Weights of a small mixture-of-experts language model, trained from scratch on English Wikipedia: 162M parameters, 9224 steps.
Below are experts of layer 9 (counted from 0) of a mixture-of-experts language model. Rows are named router (the router's row for the expert) and show model dimensions 224-335. Each number is 128 + 24 x the weight over its row's rms, rounded and kept within 0 to 255. Numbers have three digits each.
After each expert's rows: "comes before" lists some tokens at least twice as common just after its tokens as in all text; "mostly gets" lists some tokens that are sent to it at least half of the time. This comes from a sample of Wikipedia text that the model never trained on. Tokens count by the router's weight.

# expert 8
router:153120174127132128147094138098135102121164146134139142104141077116141116157108111111132164124164155087137129114147104101106120145102131120153138132109173165124161168135074140114106145131094165104119114124138133146122147128158140125108138124149111152160112125156157117123121154087152127178128142146176098140135101127131117118113105124158
comes before: " and", " of", " in", ".", ";", ","
mostly gets: " tick", " station", " Championships", " Award", " km", " aircraft"

# expert 18
router:105128114118141158109113123089146136128092131157102128113121108154124132133128095144081119141140141098133089159119141136102123118128142110129131098122112142118100153126123136147119183137163133138091167101124140111148149141076129141097093116129182124119126119107128106089125160134179134154124094161114138135122116092165127099163116107173
comes before: " the", " a", " New", " its", " United", " St"
mostly gets: " into", " From", " within", " near", " outside", " across"

# expert 5
router:145100129111122086134140133097113102151119132115121141147123127162113116110105124129122130115097143126135136114103107108141153135137150122101109138162145076114108126145132155160149125168125167106058121168124134157127111148121108103138100118098134143119134109118130104105150129096159114141120113149122128160112164163075131127124171131131
comes before: " |", " ", " 0", " 1", " 2", " 3"
mostly gets: " A;", " H;", " tick", " Nominated", " L;", " MF"

# expert 6
router:125096176141125147142151124107097126144117120118093125091094153141108125146142121116137131125135186130125108122109146099117102140189095138106135162114124124125133151116127114134131110112121093131120169138123117157163137109169067152143143170113080157118157143118156128113135162147130130131133133135153085172143076099098120103074100122143
comes before: "\n", " The", " In", " He", " It", " This"
mostly gets: "s.", "\".", "ed.", "es.", "ing.", "."

# expert 21
router:135183106102129104116155151127143126132124122125161154162143150123114115137159143150145076145078134122118134115180087132158111146137089091140146106120161134106134127183135152095117111096118180125073156091130100114119138128132127106168118127121135148142140123136153111138137217139107141136159165127159117116164145146131137138086113082113
comes before: " of", " to", " in", " with", " for", " from"
mostly gets: " this", " This", " number", " death", " second", " age"

# expert 4
router:168113163139169114123163105128125158108107107141118144105121129141120177133133084122107125161120110120141144135169148159130137112122127119142137130114121106141109155128134099133102169175156148121155124138105120108125146147075148149125146126143155121126118142121126117143117105139128136085131118113153142128125135111151161125108056116139
comes before: " the", " a", " his", " their", " her", " that"
mostly gets: " during", " because", " using", " During", " make", " without"

# expert 2
router:124143169134125152167131109118094154136143138132109133129148128121092154154121169147134147108151087105140079171104133065141085123117148156128121108102107133088128142124101136086090156116157106140155114124123150129119115141125117114137119176092110126152132123110124089158103106129128106109145112123170125140095069106139131098143050157126
comes before: " to", " in", " by", " as", " on", " for"
mostly gets: " based", " served", " due", " known", " located", " died"

# expert 11
router:100098109128130080154145139181111130134109102097111097148182131117143073130140121098124129087109101108136175106145094070113102130119096169110127106146149127154129121122135163149149088151130186121121107147154131146158075159150149097123104108159112150118148110148118116121160117122129103098093137108200162139176140158101094164088113139105
comes before: " |", ":", " Albums", "%", ".7", ";"
mostly gets: " %", "%", " Votes", " L;", " Albums", " H;"

# expert 10
router:155116126111116135135146125117148151135091123161140066129139109105118132101106133139106173141145133134133121126105154120118145112100109119119110106085139096149145136110098119107176082084105095124134153115108084147148097124137115124097138095125118162099109094098140110147175153106123143098156145124090179144162093112140109109090101124127
comes before: "\n", "|", "The", "==", "In", "==="
mostly gets: " ==", " ===", " \"S", " \"P", " \"C", " \"A"

# expert 13
router:077105135147140126127111149133102101157105114093130119158114178159166143140129127134119147128106140104118134107122118128123118154147143136118136147155136091158146132124107122094165110107104101114099118167118130119103136119095157146115152138109076130122132183115135072161134139121079142089142134086063143134134129141116139122098130165121
comes before: "-", "|", "\n", "The", "=", "=="
mostly gets: "\n", " also==", " Succeeded", "|---|---|---|---|---|---|", "|---|---|---|", " “"